Experts of a small language model: 7.69M parameters, a shared expert of 128 neurons.
Below are experts of layer 3 (counted from 0) of a mixture-of-experts language model. Rows are named router (the router's row for the expert), up (a neuron's input weights, with its number), down (a neuron's output weights, with its number) and show model dimensions 0-159. Each number is 500 + 50 x the weight over its row's rms, rounded and kept within 0 to 999. Numbers have three digits each.
After each expert's rows: a language model's description of what the expert responds to. This comes from a sample of Wikipedia text that the model never trained on.

# expert 62
router:520581450517534504490537488699482534423499568466506491466495516409543500524468500502504441499388517532482546420461459532468522391492514527591389530578520481448436522568511521501504556494410664487423515536520539567547458405522522523566414480480523503448528489437452492570497471448476503485495524557577518541506483552521490427469497535530544488466416523457555504481415404494433451425555471468486461478526552474543504384622480519498532541531460504500493469498570487393522546495503499
up5:481633495437520483486459545449439521436452529535554544519419511515571494448459548525462476583477494544477522404467495484507624448461476466550377502446469490542551491572485550456452527504470522430465537548467592568538473517539458501590469498543653515453623495453432467510542445447491524474496596432482523498464464529459598468519564446529489516501477472431523491436465482446598506418483480515528485457527517464493567489524434489457565563498506609544606510476432412401449466525501529
down5:557536515478578516429549468472443385551533438458543416437444469574468487456491529396557540476456501482492520572449532480465480470578531449497554487539481497470466449432444680543577547491479442501519403518524453542549518589446535563507476506491421465518520526538468540491551445473500520586461426522514490480526482537516477562432423483523535492486507517565577490518519555531478406481596472421577429480431506561492321545507545540537535525508552468492437468435543583550551449520516529
up6:490482458621482459494488456533519568550514548470494488404539463470418473583553555533419463575527449547553479409477568413554470454512481532511537545584488485457391566541546490454505464435438477522481496498569548541568511411442452432504479426493537452458458485498469556578499525510505489472482501533540493495573593472625494474452477503580565570502452548547496465485387489512373531453463475403437491539547460438613472449565528452410504542525514428527488573527553540479543571550527516
down6:520522532445500513458462541417513490449486479419489505530465522522502522483469460349565509472522544472470490526510411477474448535398531441505544526526583450502460614559621620528575562494471430562439529555488482557525562561497470555545432527506540545494525554503489524424553544467492353566551459534593537534636478447479457535452439519438506460499451526496443492455479576439490415484499499526427545512490522586538487433591501419508525420447555507452474416450503507557475474508541537
up7:460536447495513556451525542499416517474495490432488553462522542476482392444488473504401536455500510495436460521501488458466538457522525471465532540481525494554478559514451528514487502500457574499404485483548491629515530469518519518590430425488583521448633506549488512605515431425575515472426569631598572544540467463460593479471566490481481521424524484483512425506474400454541499444480444528476440436561630450520472491529459514440568538482538507517504511366576487524406572545454520
down7:431537452520530425524481508607492448500597513647511416564463387469533463510477540559547414555400530499481593474438490570556577486507422578532529508508434416495642499446463514506572512495525487482498527535454561512527560479527549497489511431512515482459502522441502517474503478474524486442561538423419468470413486458471419392448461589522570500505540509475488509441545541479530513617459491517538434520495484445515452443539460457530494496627464527626494491557468464535478451460548508
What it handles: Compass words like north, south and endings in southern or southeast, plus pieces like th, est, land, ley, e.g. inter-est, Stan-ley.

# expert 61
router:379549530522494510536471390499506451467508557528543487479587452523536487468541521522533650556534493473508535503490451557459503447524536523449434474494539551415447457607469585491471579504538528418406474498514435501465461506502524556539474372512494486453517465484462496504419466541481520546469631546456430507448450534575481506454427526505478609535485515463444439508479438563422521471519484546529547484432513517498486574527337559523540446569478415519564525562474534363490463519506484
up0:455538463432559483586543466519495475482525584473548545487573486510461399540481529548477522660536420488456492495550499465485575413431528528447460520376529497486493458528515563437450583613592512439500423535491513507503508495456474601608598453543595550512525476479476541540430502590504534528427602491423510427498428488463461497500506565517470550441517462512493485482597514460486475527528569528519510518459484441582503544434448482559577541451436431441543491466465548418511438540493479
down0:430445459533475513583507529577577586591524371560469547403486483525569489475583494381520526457496521412459484526519573530444480616440548531454484480607492536424469454489467526495503461468480455489477516510438489458552562482508499498475427532408436529518534472516567470482574527467494474539560499572443459465527505471464490415455584490448518459495523482564498542504426518517473461538510504411514519533579606521424427498443554513510550402538502486501555572438379501515558569439550594
up1:498502601455480567462561477519453463503477456412443450523465585504468525478546570517470615514488562610516512556485573606572520529531470483293511461525552536508478584480428455503530613579507496507422443493436535501494524563490499504544529484434498508495481441504450553582432530431464488539462517512450485474498469551522483519599474447430436538529424530528451499531532529500622514508441557562516492489449517458549428508479374526526497448532497444578490536470382494498507473574496487
down1:466492491394443529428537554563384427546585467524532454457483479484505580482483505616525483517547524556581560499472500588433537462469514493475535504492526465528515486491497444591558595547442479503502545463453529481488490512496445508563426450440484485522427454509599518469575510545484470470492500509516532492486498525436611490568496526544456403485455493443600427518598449525564489592542447473593531465453506374534491462437364532465411450500527477560530485493522455449567608531535440
up2:389491444401435494521441489540528584509462484470496454555574539537508491495580472505504598494490579408515572460501427585487525486487588544487387569500468493516445446565489527526469605465519431505524524575531523510464451418479541524482550449510466527494572464542498477565446428518494549413406555520520461437498430515524548521416454471510553510530580534512461497574473552456473482439549462530441461477465602447622433473488398471515414416535538426508542495512525602458475562509558544
down2:484536584565592436524486501562515403465538537480524578515545473539582586481455562436535483489536481498473470528498427479481531459507506507491487458505498484452495532511448505531478586546445589454501492417468487567501536491532525506547485453516497417502462498507488497491519627515464457568406512546469604634462439522535422493594440479522501508511354513518427503504491431496414497459524493497462515479477446542495467635593516574576547429533491445479625522529480438446545429552424388
What it handles: Line breaks, periods, commas and pipes at odd boundaries, plus LaTeX closing braces, stray byte pieces and accented letters like ü.

# expert 11
router:531542522439621480411549407461433428572499610445470520489448474524525511514456488605470497525656444441557485484514484477523511492494517522503477531477388598564415550465448523473502506475449543554442494393468463513452515511488563466471507529508502477505463456565516480530469521541521566523492444554417540535469514522548603675572455471521446516480525532497480509504414534502496425395537462548511436476489543463523553558477517541479475463527467429467526624542548457454504605456476532
up0:452478521541587437465565415451505520482502451480471539538472509510496466513481442493406568560517470456607466449462422478399531474501486563501470487449420489574468527505462567568429425465532509521520587515595481492489587623510536455496487497590563516514476517516471489458376453463568600518477562579409558468513474558528561500429592521479641483498531509573467482508478475483578466537522419495488508516404546448482468550430497593508458487470552468477497485466555385429538492553468538
down0:489552524551491557482398490545499463475555453593583452563537476508505531450476481502514507540498447414478531568494459410502560491458466455468485524612469501511505531414485637465439456570528482501490433370491554480488457546508513618611574546519419480466595470467529544475380491599438474541527511506542513509484532430452533531525513444490465491456450569488442481521514513522465504583465439551476512485553551427481531517445638430475372530462498551461503574515487543465423456505513438
up1:480544566467580520490553454483537452575435504480483545442528427578541535492475487556484409534521466517524519500468473498534592438457479504478529541520414537552382476568415489572415499563467500467524465477490544543497524545419498493528487447510489491516454490539423487452440530499553443646493558603387540445439527586487578493465453523488572575496575558552499473535445443534507466410539444430546512452541516497493477519494469485522416458555582411517587603492520538506479625428578504
down1:568491530511471504529472514547450338434459518506439483452488497548568620501562470463441610576530498478521577505488474461456531558495472481453476505551546473419520585563543569428552457467448541351438541514486505533513533517546540534518515530440529451528449545450558477624488596466453495566527459514413423486522567418518447513451538514523558487578444427459449485542468498536496395491551484539468538502488518453454552516489429534535482442517452400524567500601402472508436538496458517
up2:521585450517604468515511531554541426611462496519526437479554458498492473509417512534459540516580513488473456471436483413488498557528567406477555448516433553467479621616552536524526502505524636524453455490543489457484445473493548535426490502527493474455525387499551496543494431442564464450478453472461550540487509577539571474490433514468469602498532599555452544424420574458571472397573511479493516524480474500565499594565493491475405461421474567466597466490508509478550489492577517
down2:527455557456519576472453498489442547669522466447527504478505546534505490517568543547464488521459451519411465551460512480536513467473418487488558539446514494564456478463465498459512466506397445428599506529455426450519453572499563549527579480544494490509503570454469502458628567497580518561421541452474477469441550514474513541562549460502500496553499565476585491518474538553531510485393449479457429439482560362515611474426478536650536490546502395507423507515514554486498422536515554
What it handles: Word pieces ending in a, such as ia, la, ra, an, inside proper names, often in tables: Virginia, Oklahoma, Duncan, Kamala.

# expert 12
router:493495593505496438441556588566465560518545526499490547460569462557526533518462419547495429440462475474509502518452583518450500464445512490561445488470537445512453510604425496494468570510485522556573471413434487541497524504465529459538474494485489537515578530536527453499601436488506469494531497395596476583419486541524583514451394565464443544530506494477505476578487500434529476405498507454525531620385498492562441510663496522481486517555572453494544510450402508399508419452563438
up0:611500597462510529432560495472481540421563462506502493503581506539512455525439523499480541460498503463557522529440614556536543443511567515477483440507560386541526648536534517499504568615594463488554479522465505515490584504501476427398453528530512549505494567519469533422407485432488517429539474470519502500466496539458481504565430484455543527506453520512493473568536414432439469526407521431483520601495537516491540468497452465515503467580480523588430511556434419399568409583460430
down0:429468513570540533457504379439466459468491573553522462485567541520532573516442496463447423551503547477540521485482474509443456571478520447492458490436553588525509549524438452578484538486454489469563503529486524496501512476473498641512547488463471470489540547557658426473553450528472577552589455478481466454503523454444477503410459472504529418506516462471559440565476451548488438526584425410585571458520478482378510509491454410445547525484524461547531617491509504580410436540568569
up1:519410499507411490474509424463480468493471481529469534516528526465573516457447504504492425496401542468559448542452491533502566526521506516489500516513477551479495551512388542505522440617688570560582493381432536543429524518530502510512510462647478506469525509514565511593469439526486585478512466465504583543577423557444511435469566495384572461523393461535567427520467417530512507461480529550547501470483582499484485443533483500547394493536522523567539495454515482492505482554583450
down1:545492487415546522449512541508523493548622445493549529608523518488551435571525525580486495599535472512579423495533426458515553371530425506433520515488470487498466403504416518467450548521564418475502544460510466539456488516401433494460511483458512490425548563503449436513463557590490602471613530559481515549488528413514495479567476505540429443467495517502533574573497499476562436431456520530526570434501523519464508472605531517502547400379596485453508520517509584480452466427497457
up2:430542539555509462417480473457558465486532538508497467564514431484644518499428441628455506504477515491506399469423609512616481540486469461467530495444453496544509506624406404475485472495534529539502493469499443473518590548514533597425477512565469498507509507613524410511557476537500458435534494484567474497491413563508484457535469464449519451570467528484509464552413408462599477474504507478490552512416447575476449455557446524419551457507558546552613535441479502493535548540463538
down2:458457483423545499528487548467450491438439476414549511515446509452439480541529462455501591511527587472543439463523421491496435425489474494526445523505589553480463533508502495424536492456370489474538480572429493489542435501526507464502431485476438466499558520621592455525563562450563439534505578351390476548539465599494433505435477514462562412459498548496516486517597616587481539513512595556492550480480545533492513489470535529488470526576436523574538455511450584492552553461570524
What it handles: Verb endings ed, ing, ated completing words (designed, directed, known, used), plus k/ak/ka pieces in Slavic and Japanese names.

# expert 30
router:429489551379445394488553501430477508501551627499528568467569547484491527512489473509501464510419489517474490510493516477562520569483442479490509603423545411425424567539397485495535491542453533517605474384504475497515470467511530400454490485484508491505529526525493521471632420543514503501604593505570520508419444524432508486364385519469540471502539484509495454572449489500549450452533505490455586558488534467591472567585519510476534509609517438466471560459461482486524480526528448
up0:431585545430560474541471383556507494477533534487468529510474438453584589432492461538489533512533499485500445474471511505566378470491596494556581568499386568494451534463539393601459475541498447542506380477490498485463474480550528552506485526623480571519545449476430558485561494491525582501547523446507461509436508409580556462508543480473467523536495562535482514566446428541428503433475528460538444468465550512613435534569409550515614429525471464512595469525489516532491465520512496
down0:423489446435498408558472518626552478464461541500554512557557546562508423480469506540538449498460422540559519493507472556534592477491454443567514518571535417487537535508520552457491467433572541512470446388544412480520472442510509574448452478373521433578584497469512484461463507569433544484522517528556455543476471526528571423521549461549329468502542532584540544470423478543563389518513591482501504524501476434554525480524497517427504512532500410516484395490523488483426450565523508
up1:459508408517465390443502502472481504558501536411551500510482478428439429560530450480519383549560540524473558501491419468492445583471457423437535539352489443437487537547490520507562517444492585533470480465483526488612423489453534481445498556524479549535526447561564556379561581530500620525557487583512528502462520547469484461439423535448552535468550547495471447505486482467560534411582475462454448442478479509564500522480451465574519483571524443530552522446550516545631477465458486
down1:512513536422512501532464487439521432469536492500400570496459531462526464477447543460465510522480416439546522440494439445560540383452502487558526510478517500461377424566575480519517497555504430406450423559386565529459533538521495416527570531510454535551546460467378498484440562505526474545584437540445502558513494570517578365553562543431483537494447378503465432484512474436470537508505540536552447550540560571533568510519543484519539522545573507469517565586539518531472483561477592
up2:432501459449491480496550534528476509459465507512502540347531509510499584548523497515609524520602568426456454547463500552509485498531475482528508466461461422441475533544399529585435501570472524578581446472550537472551528549528498544471465480486545605564491436595454560458503532601475441517610477481565464472452562453447474542449519494491567498547498493451506403556477430434461522408396504488585437454488409600490426425435470491482541461617538483483516528534574534500473535521493524
down2:548522449590562494551483538498513472493499551517544532501435436565482455566431537498493429573454479539570570555417471460485449459459522486472487487502525535560481455454417462462384519521509561558546421382395566539567499408564524472445469497501536403549508487500565485532499507563468482514452506588410459419488540532465392515486504594537540441515494505515509493493482468513526569578464481543506439484461573467560511555462464544640479559470407610487527509497450635505519512415474521
What it handles: Closing pieces of words, especially ing, plus l, k, el, hi, as in weightlifting, Warhol, Suffolk, shields.

# expert 63
router:428462558493553510479607391488493581536472534513515512475492607494485469551460497530517483533483473465453531530558517454568532472523510507444546459550431629512514499497498488515446457505552342480539509485509529621510432517505589491399530484513479511415510481507443495499487446602484451498502463509432482516574501581475452522466458640531565503397471510553464581540481465455459482450468527511550542532406482450505353505450487504531476540498619538472434543545382486463497509435551436
up0:499528494478373427511536554487457516499480543514569521475510601539425546534597553519550512521474459560431411388437501428564485571610573593536583476553472452408470526518443484489477491530458475472500484430496464625500519454426592486422527520469475552491502525518486535524556455524439472573514464547504405455567531493411471548553398515492542553510591481464461469423503408477461521492517536445520478453512469538542478501621483540472569592528517491465522554554459570459592498474492493
down0:470466552402495567494539588494468498456460461428595389608495534596462471481493525472438544465470481394497495503483432456474457608536459528559495645511507493493515547417496521549533519475545490504459463409422459462420522487457510518454529513626451487487577531470484416476569602457463517550443472623569445529566561426457426496390509609528491452560542521498559447527515485515477595504442476543526494501551502503465484503527470458510533507562493567424533539497533494527441523458484499
up1:444593574479453463524554482498518485477471530583550485542465493462462509495493519593407466474496531391534523543495336482513555485550475534546564513499461521516550536501541445598478424536598438432515473492482556658497419465572595472428460445489444547414509504515528626509519480458507489448424451438516534410540404513499464520538408611559478484526532488574479568537545426499459470536509546427481567480527438413513482539450552495532534585516508477455530479491511467519504509520521459
down1:546423512456556488533528474462506566487443482527487565450472433539569478395456436489489466461542516457525498441560461478492528464491477575496560367537548518511547550520516564597526497462491549515500513555503572569534465575421456481426513536509525481635468464507429526531530463524472492586511393483537505542431482483593531470486364500482506587434498521533504525518487556433511395492610466613512508564461500476451540527499466481469514565515637472494470391490421518615484480561500444
up2:494537522609562541487579497476477493552446477487503496500536441474451487592554526458493468546532552528503452519521469479417507423515431553467520531494506640430483447469643459597497508449521442488492413527578595593497442498538605525416539560557479461490418474490520559479499490469558447560531437504426417467504546527594492481513440522497569519569492496573481607544444540440447415428517534508463502521469454400518376450522570493498482476515387509430499534490463490519486551539509491
down2:453503537532539529534481481546500503474451565497464414470416479480474589461555584515437477553549506495531471552450430507524439401604536441453509610438525432518459503412623480491466435451598376536435531527533542530455419435546488485529545427425518448560446505516491499443547490492565486500478514522401471514453549503479545493538579502636535487531461484448579463441539508438515503569550549451487491454589517591483474497438538504581526490535498436504435505549380495475485592487504523
What it handles: The pronoun I and you/we inside quoted speech, backslashes in math markup, and odd word-start pieces like e-vacuate, t-ackle.

# expert 9
router:508508533592450541504539563458476490523464539605517438483510454506498527474464518555480425570518481496505524448459435546466504427595468479527418497492539624523504500465438495467490524567408484530488479492568497500515487444495532525328486500501467496463533517502415477535385537651466580455497571475506451553459446615494526406419539424515496537552503472445542540527549416551466530550442477541633507526454475435523461598459524452446532496468546425502493483517541517613482477569524447
up0:466486514461426523495556549590513465486552480503518431451513486560474556523563457616500525569486446511483409501541495550441626426518540496557456494439507495506474445481488541622496542478589512450511398457514486534482530504433477478441375593521515536649506517465477492505393445509455558502456483535460508438477545513424535503457498533507469518408490475511548493524509458491524434415410513504523574513509486532524657461441445544465573429471493418490415572541517432611506489520520495
down0:476491526486424470484480498494550498440562500490526479541484551409443470417463463426615452457452459502472460451465485524461578512504475458478515586459465465604514512434514554621522516428529546448539483467499512485559568476468620589433446571586490389513532468582481492415463459538555445531467446556591452428487577476506494574424558537453475417449455513545535549479531436506455481485575440558540446544610479515499527545434461503509448474570528496509565545445419476533538592505461434
up1:531464436447420466500525502522411461450397435528507458587491508422485498555484476505507533481440503456568557411558518521518457483575418535473444512644492545520428696507500540477508475495481590510460396471536443485477542567459526501468548532583511509460535526503565440541492525509554451531566563546510536597429502509502541541469505429477553529528495559517511542549493534483459529557437470461525553544488409500440489463526516510470603446513511351444521558427513560496476417510413482
down1:426478494491511514522541607536496592475623499540524521489482555574426534544522532456598529613568438492503508576461568463559551552466517458551510523527499495482535509618420464426476594468576535527498437515509448563494478412510472505478486402459465459526459553438558502505542438514540515516570403435476466427590486455510547457534524529509505477532453594446498567510490493499414552501399435437447498533414503421485552426457500534581482425544494541423506464478403481513441522426556478
up2:468535477489414563448512504471480418490473447463533472487428491517506527539473504535458594479528620486552531432506397566464478482545508522475471555554429447633521523432433501486522515569365533549480500518466485429481523503449419513463513495565538457586500446537442511576552523478512455464511487544517534583428423505571541515601630422438491484538407477415479586498535539488483543543552431405578516561423494418526513560481490515489570457413517452534431474473565520488461476500563479
down2:465492484470553478523363487510413460496452516436546536494497511566476546534450488634565452520428425487534533423437467413549572533531503420489477539498520469486554512513538453506534551401586495484578463388590423541507527479475606451439495473494508514471496525479595427443468524567529521574483527456535526433511567532406509489462438564489562580569538597496479462579395478516495470532439488602475492490436508503548494533472521464462413456513528585470486486548433505448597514557461522
What it handles: Sentence-ending periods, closing parentheses and quotation marks, and closing braces or brackets, usually followed by a line break or new sentence.

# expert 32
router:514503537565505577545552470466478471519498557495440571553442554454481510633473472457525513448613486545519475488534426466516488458542520508536419386368496515627507486592526522492415558549473429511587441488567520510410415455477520478488488476503501495542517506519526584503487541485536479563411540489522533462502473473415526449490573518481481554417515403469538484524519523485421471485411514403591443467466558516554506522478488543510538474478476526583454534501635392380509519551496534
up5:583500486562526527481468493521470455551506496504485539574491504473447513530486514526478451472397436525585419448513517445524391452520564465537514423396443566546501504494505510489503567497557571490458481392432529496448497630441484524499514466497452477465573530630477473577526500484560496656509523537449541619495487559522524519567470549432427527538551495494451531466542457523416528427480514469599478523546501485517502500534469606449513481502445490543435571459612446488546530512570633
down5:579413474518459524561468488475387503513429524488558472509517503544551481430477562535466433575597499510516485553449524533410504467426463438537401490542518538409568443472465450535524527462532529508583488503472538501421408476411380476559490574510532462414470507489535557536563526485508483374504541404519530506533468595481521585430497499472519511484440502451461500550562573521514567525564573496487548406494425536507524573542528454540455494509450427499658474508520527571544552557458495
up6:485554466559410544575499397545395457433481518453505543505445445453546443634480522526411510475530497465523490422506534530570417386525473571467524517499472357546548507510514447478477548565412465497453547558516471474440436485433571480549498556525499430576428435516557505534471474432551554584428571469491468459456518581566512471620482466488454559510582494570557472457530463548558481478509507523476484499496461520607430509510416495495434479468518492521525580524529466451528563523577467
down6:457576563524557550441484497455632482459449558497608478478558474502495464497495565494529419482398554501483538446434480480517506548483546457482419517570491483390431502511507548455536472616522492458547534499535600573463452499475538562574424497480482436494518575508497448457492538545440512470604485569581456563503520308575503448469526493462553476487502489467531471426514524462431548541503544461472537508566465497508486408490471495507560437417432520528533449486423603529500496603518460
up7:479489500534545630490498455573450448517496537501434457526496467465455508489556490459493480485501501547495596499518356551505615434571537451469507476444486563547577505594522451484567440569535482480492499474472566519437517519582508495438521552545540415452542470533458497545542416467585504569461439485412601410514448501528588451502516533490527530464517507483539429497488477501463488463576531421507539580495496484473543503365484524536557481462523568479529480520560335417465568519387531
down7:369543540536594401508431432453565448505476440520438587635512421462518466395416368467471506468415450457424576512524534454540506525468523466562504481471620438530447527511497530457575563609481510498584506492438568467525489521558447493526433568492534542479478447411509530506502553479555532447518528466600466496534594445563470505475474519577499497507529520489509530536548539579495597415477472557571520497513551432500440510540473520469510460493546485543542507531443525503469488447525444
What it handles: Mid-word pieces like in, on, en, u, man, min inside names and common words, e.g. Benja-min, ad-min-istration, T-u-fts, Gard-en.

# expert 28
router:528431481548476538490467520535495515535364501542486468382503457536514537441497537522479466612532493548455553418426497430465516463514510464466477553498587517518500530420521547475514549585486435488444443425627489489517560455493556571425448522475458463499505501543476512505426485562507577494508534486451443566416513699462405460380535464475489530486453440463498539521526422560510429574523496506591463560526420493405449520431548484497547529511512490501522575498588548517545500479511447
up5:502466541507483606406437443507456452430416454444485548455519546463509651472530503525483459415561591594469531536490517416555525444536550501496455488581517514538504434591498513477464554513430488468535535543528466495541476518476537519415441578392536484580481428527493504483482510465564559472422508497440441577389439519489467487535482491505554544527491539568536647553544521589471558472454609493524520550464410488549473493470490494450519504461545457477457565613505448480540471509415538
down5:524559408472481540451523571472432484510376518463459513520571485529501612456527473502475474471392406451454482458500389502624440545494485324468533504517554460478454562404515579539542537470530463455512379470534531475467514506571542507440428514569517601512488542499476526497437477480514540575489472498488453553464553539548495457446559567403498519577528443509471426535500479611531445512497501495519515492538497569410517522494532420463470509502540548502595542540471601469496452555508492
up6:504478520578547481485536542500460487550427538503549547515533414548560517558408486499509427543507450469546465487494450449525569422438485356474518434432511497535474539574526430520556582495554523619535537513477466452531599496462575585575483508529563518435472461462442623415561517471479473447490496449535466555474467553439521538443560508509477533399533501452515531512464500482453411496533399468576465525459531507320489636451480505489511584490508435474479518503459479459544493478480537
down6:501523411453524474500437485552483513433543512535543502587455533456539382502540439558476441441560553519547516553487509550505505412551508466497473562507535505526475547474513448404454463508561465548556561476457528484420495541473445454546399424455631484513521456545485484539716556542418474568462578456553498503558508619494529501444487411529547503479572571410529496478528490501506535525461503555538502485553522473503486483499574509482441444454641459501502467532479461409510437554486483
up7:484539502521488504527598483538540524594564421455485482553453523467434484462440510512494543511465476498466521520498490389524512519563601515507579473495515542522600554498531531523563555550493488555452484489496392550423472450505560589465431503576434476473475573578511499521436485438494566475613501522357496496471505556419501517399505532532524499444447518531454494507407499447478424568514429568525572507498360411492425516464517486469480472431476529543461446403423570493534557532604548
down7:529510479468479497482438587506591505397515521526586543483401345546489510485443514358561515551567547526476543472536535521530492532536455497465557559521544519571457533425563445517436534542391427509459513543555601452510532540522422525504541575474556543486484447522534468500481567537549488431436522498562454507621462494509430486478546502535577425518479423485584504385567483545367507458572458544444490412536457459548548521530477437466503509469501505457471453574526473499466457497500501
What it handles: Full stops ending sentences, opening parentheses before years or places, commas, quotes and line breaks, e.g. Population (2006).

# expert 43
router:574566551453509474497537366552390394535436585440504581570438559398518490534459517522523404551428487469426517395567482524495532438497553527491443381439572507491537442462502529511412516527525443533477498544496525524510374510514541496573511481532496530489552477454484540486557485493479410507507484519502578436424530597522435510416553565511542528485458577566480507471477492509433457621434534494477368479480453479557489575542536485467511574524517499495466555523554456486507486464469527
up0:526523508437482604578481444622414424459497579596481530579474562452526497483501509449549456500499435473458436463465533533494511486542390517511461447539459453472590510525513586518559473561491500556436491523456614555465481459457518516508522446449511545431524548536523642465495544484474473580509483539474553502535569533527492550456586509526482416477489585551470546544418460517441530583439500434394527523500350459559536462494500482383502493545523463425444439458503519526506550563483469
down0:474481509591490398493536634436422532469577530496437477424433484538428520464579446527555505474515504529413473467461518546409533481472458545537501412412506481533558565554446399572452548575568527525507481505552522423532576470514528559515519515540503459443474510464570477571493539474588541493385448512510559498497427550421459489486563482545548577459491518511404492407498559489518503523605554554503443536427474483442495459532425508562502458593604539465538554480461489470502538476454422
up1:583566638475507566490436396450517429504562425436494472523532617396501429494538608469504427549490493526500591397501515581496513511475427475475431494473483414507562495475552563464493539519555483444530448532507512579472470512526491436524487488424466449520589531527413473507518503512439551577526437491464530451573526468500484487510451424579530563463556491499508605497540524523459514543490512436515331510549431512497576590430452518513568580493545512513453520504517491505559449526545538
down1:449598546564604455460467468582520555516527533583527576576502471500418498488526542541484484522455535437524438565490525519478549422541434579471465523477504502500506554500491512506475494510526528408526451438451478484430416467587458474505565547519556486440484481479454488482518569463475520411538433468467503484393444579566506495473425490551485503552553557525547588539487412569522440535473535593536456452471549429414409526588571398538432620448459461420549443541452494513515464436430529
up2:503536479470475523568440590550520580478472499423553529498587508460516470480625519469580442579434515502484450499546455481447464474424528538460478458375499564454444606591415567538427488468470400484533437470506602414494485482488494554467526475578482547433576518398413507380456601494455517611493483535520475553470556504571557484434461500547488494486511482465543434465522443512517482425420518498502488485611521490614497502515491507521481499468455460488526564548502495515456576475493439
down2:582569479599514447480436507509529472479475557546522496525465442582496530502458477495444498505505471541540562538516577475441514447573539481460497601445438480439496502463541503364449469521500391508522589433534414507518512532520494537581523530553540532587514493605462455457446545560523466368537487473500442467465530500436509429517522457371548476504583464529504579450534419494537544514439518449492503471498487487566521607514463431589468520430533569540492600385463466433465466548507418
What it handles: Short word pieces inside words and names, often after one or two letters: highlights, illustrations, handpicked, Congress, tower.

# expert 29
router:495508562359557458488564458428505430454498450408541537468556470482468478640508490562487506464485526506508437516461468530482502446505591530486493597394523476505533640553367435536422562526488529557573494444502497499485493564515559497495459450499514527502450472565528476518472579586526460487608498543514474504433476523503501529483558464492513494603466414524556444629539535445530452475497543421574469503466460447477384458479437500515513513508394556553457494510492525392492510524475454
up0:402448611467496433428498517487460496459517454455502500508477464408453460620427494491444489537503631449494420524451463513504449445403481648565470539446474555520490551517559589517499576528485516581538490490527512517468512468636510538524483526465575527498458488564475546545527529546532459510606452499590494519498573504486503512547563540480530559513482468463492437561486533433499472429487566521568448500442507348439406485503508557607565429540482508435540475430471485495524498450485480
down0:577435429446483548545468566558485526551452483513519498510557490471565554453532481534448400490509478561518546466382609464481516523601482445402446530613550512473500449454446568448523450489453513511537425454543527503523426596563500496448556479538457613586438553486496502490374468446479486462550541511455585468504480463494563461536564510468417507552573480452530510536517587537483580517520465499496459534564423554479393462472411596491440436464482501463533421480461511496549457539563481
up1:581503496390551445427521518491458410447475510499492490477568529526618423552547513507497560476447522477524503453499510508469528477528541565487420506475500445559454520452445497624487571503502496568532487547478597490614511642462505474460476437453560507516550495598490477500509574549537524507568487482571443497505457481477516517549487480559412474512569645465543453525501437350527519509506518473534423600513410453423477481409510564541476472536511472561506528494483503425568420514545428
down1:432470531518390539433486576517428491432496488541509405521426511469426481535521597476530430466472505471432441505457494469505488546442504613480531539521540395475527549554466563484502537532536452467524609410497446531553555481506490468466470485513477539383489442506445491500464517512499511478588499602491430496448518433490493569514542432510399532534461456693582510567576547425549502486598465408491580535504521544518522569511537443528462485487441445518504557465513511481478470462549594
up2:520470483501533407436463582507529485388569480422496533456561517432493491551635483544477507553525501483534502525475410534481452538562530548489506554433531500489570615501402492533500563473440460562493399483460588506460474447566521477471491493440572587520470390547498469501523590521429433473591479486555486468493524477501499531494464468567589469599452489585417441560562482417483446501402531472505465532551496557520380549494443515505502508492480469465426539528453448468580519441451414
down2:579528452485478464420512379445549477522537517604504505366498468516508519515569424526517534547520546446494502552487434478457520555423479498461572421447482546534428370491472466474457513376530581509574560467451506524512546443506502483474457481592401497504505479551529463502452441533513516515454534488412513453489505476487556607468463432494516601455494535418573357492586437578550556560461495554457558430533482542511489531446622536552563462510504522460488478532461538499493493450524537
What it handles: Final syllables of romanized Chinese, Japanese and Korean names, such as ing, ung, ong, ai, as in Ying, Chung, Jing, plus other -ing endings.

# expert 27
router:578530481538468563529520429423494535491413546527471458465537419518545508590479424518484472558391435490497539496539475457480514403518497532463322404535563426520444440482501570540585510524612506525562493402579464577498523515509555449461473518532479561477586476529558523509608499474532474485512516546459437536521550479512469527578495535536485462560495504476540535477472532493502464401542422559491560534531492576563472465472441514500522518543508507419402505471446480480477492383397391
up5:367473541509508495496479407480444488537472514603463481534502471445547556503578397511452543544500479561560455473443524526611496525502547497470484518530512432552542540486568517404494552568544534447415481490470453591529517539422582539562447404544546544501467469484550488429566480512496523465434610549421450500535407573440510579523452478441508379427519511504518493469501508490532515440393426515463582511459496485510469500577576485501498489539546514500621580428501499495456554507500394
down5:480611431495533523549376534389377645436518466491526471475419555510492553573487569527509493538538494502542528498560489453440470494463521477532505470601490404448448581455405636457507495452491493482544458424499602561547485481488434529588475575496524525439465487536492471534497577513476487529536427520511550480501432479512502507525490485529480622440538503487481607446489487488522517537509500497536491453496415478561509647419421441474484497481487479463520524446538523572467469452498422
up6:643537440538448517546457517562462478490551544520480372479504546597483540530516515544520534525459492510499484488460486521515422519467502545574508447431493548483532482534504471543578599490499546488466543472486546569538493541487519385473472496471473550564465445505530511540564645513428497486588485395474545579579440499479402550490600489488488495601516453418508449426536488464459442455472477541527416489514540550457557493464527544444469410531451407470466494457484528510595423587385549
down6:465520453499489481552601499610462606489583553342465468460520516476569492450555455445501490540484556489514413467513506460528400453546477577496436458521514492512521471516538515591455448448585465435507425510482491509555489511482544412427469532470510503502565463497442455601543461486502536496528464505521459494547467633621473626538528512537503488424495517503486504523448462503441539430558444537550430541497447562442611461542526513474465510522527464452437444519426409549516449616465484
up7:416531402557464553530583462436479527527471582456554511531567420402451478395552437604581490488528587378541481456551506465567513418526481607491485530463498535497514521482489541448473411478529478523487453515528460455520516536500504620426535470525504537493568458474583530460468368565436542475462514548469508513485415493567477490483486524442520458439573530543486556464522527484428474356503541510507589536519552532517477437490422491456478463494575529449448443508617430501480511505528475
down7:541478443569433494454542558573455473463476502492458583465579517423465489529488465466453469497498558465555533513616507519447501439603531508463491483451493517456538549537493531467481483486477468404647440469512651489473511548611615412441500546473541439470502536500451514541512601488552513493516405493474440466531598481451519547567543453470564458493448558475559469539485537471484497506567472459494531539484430481436595480437546465477504401494470504482439431559433512435468449495388594
What it handles: Pipes opening table rows after a line break, === heading marks, and endings like -ly, -y, -ally, plus words like their, However.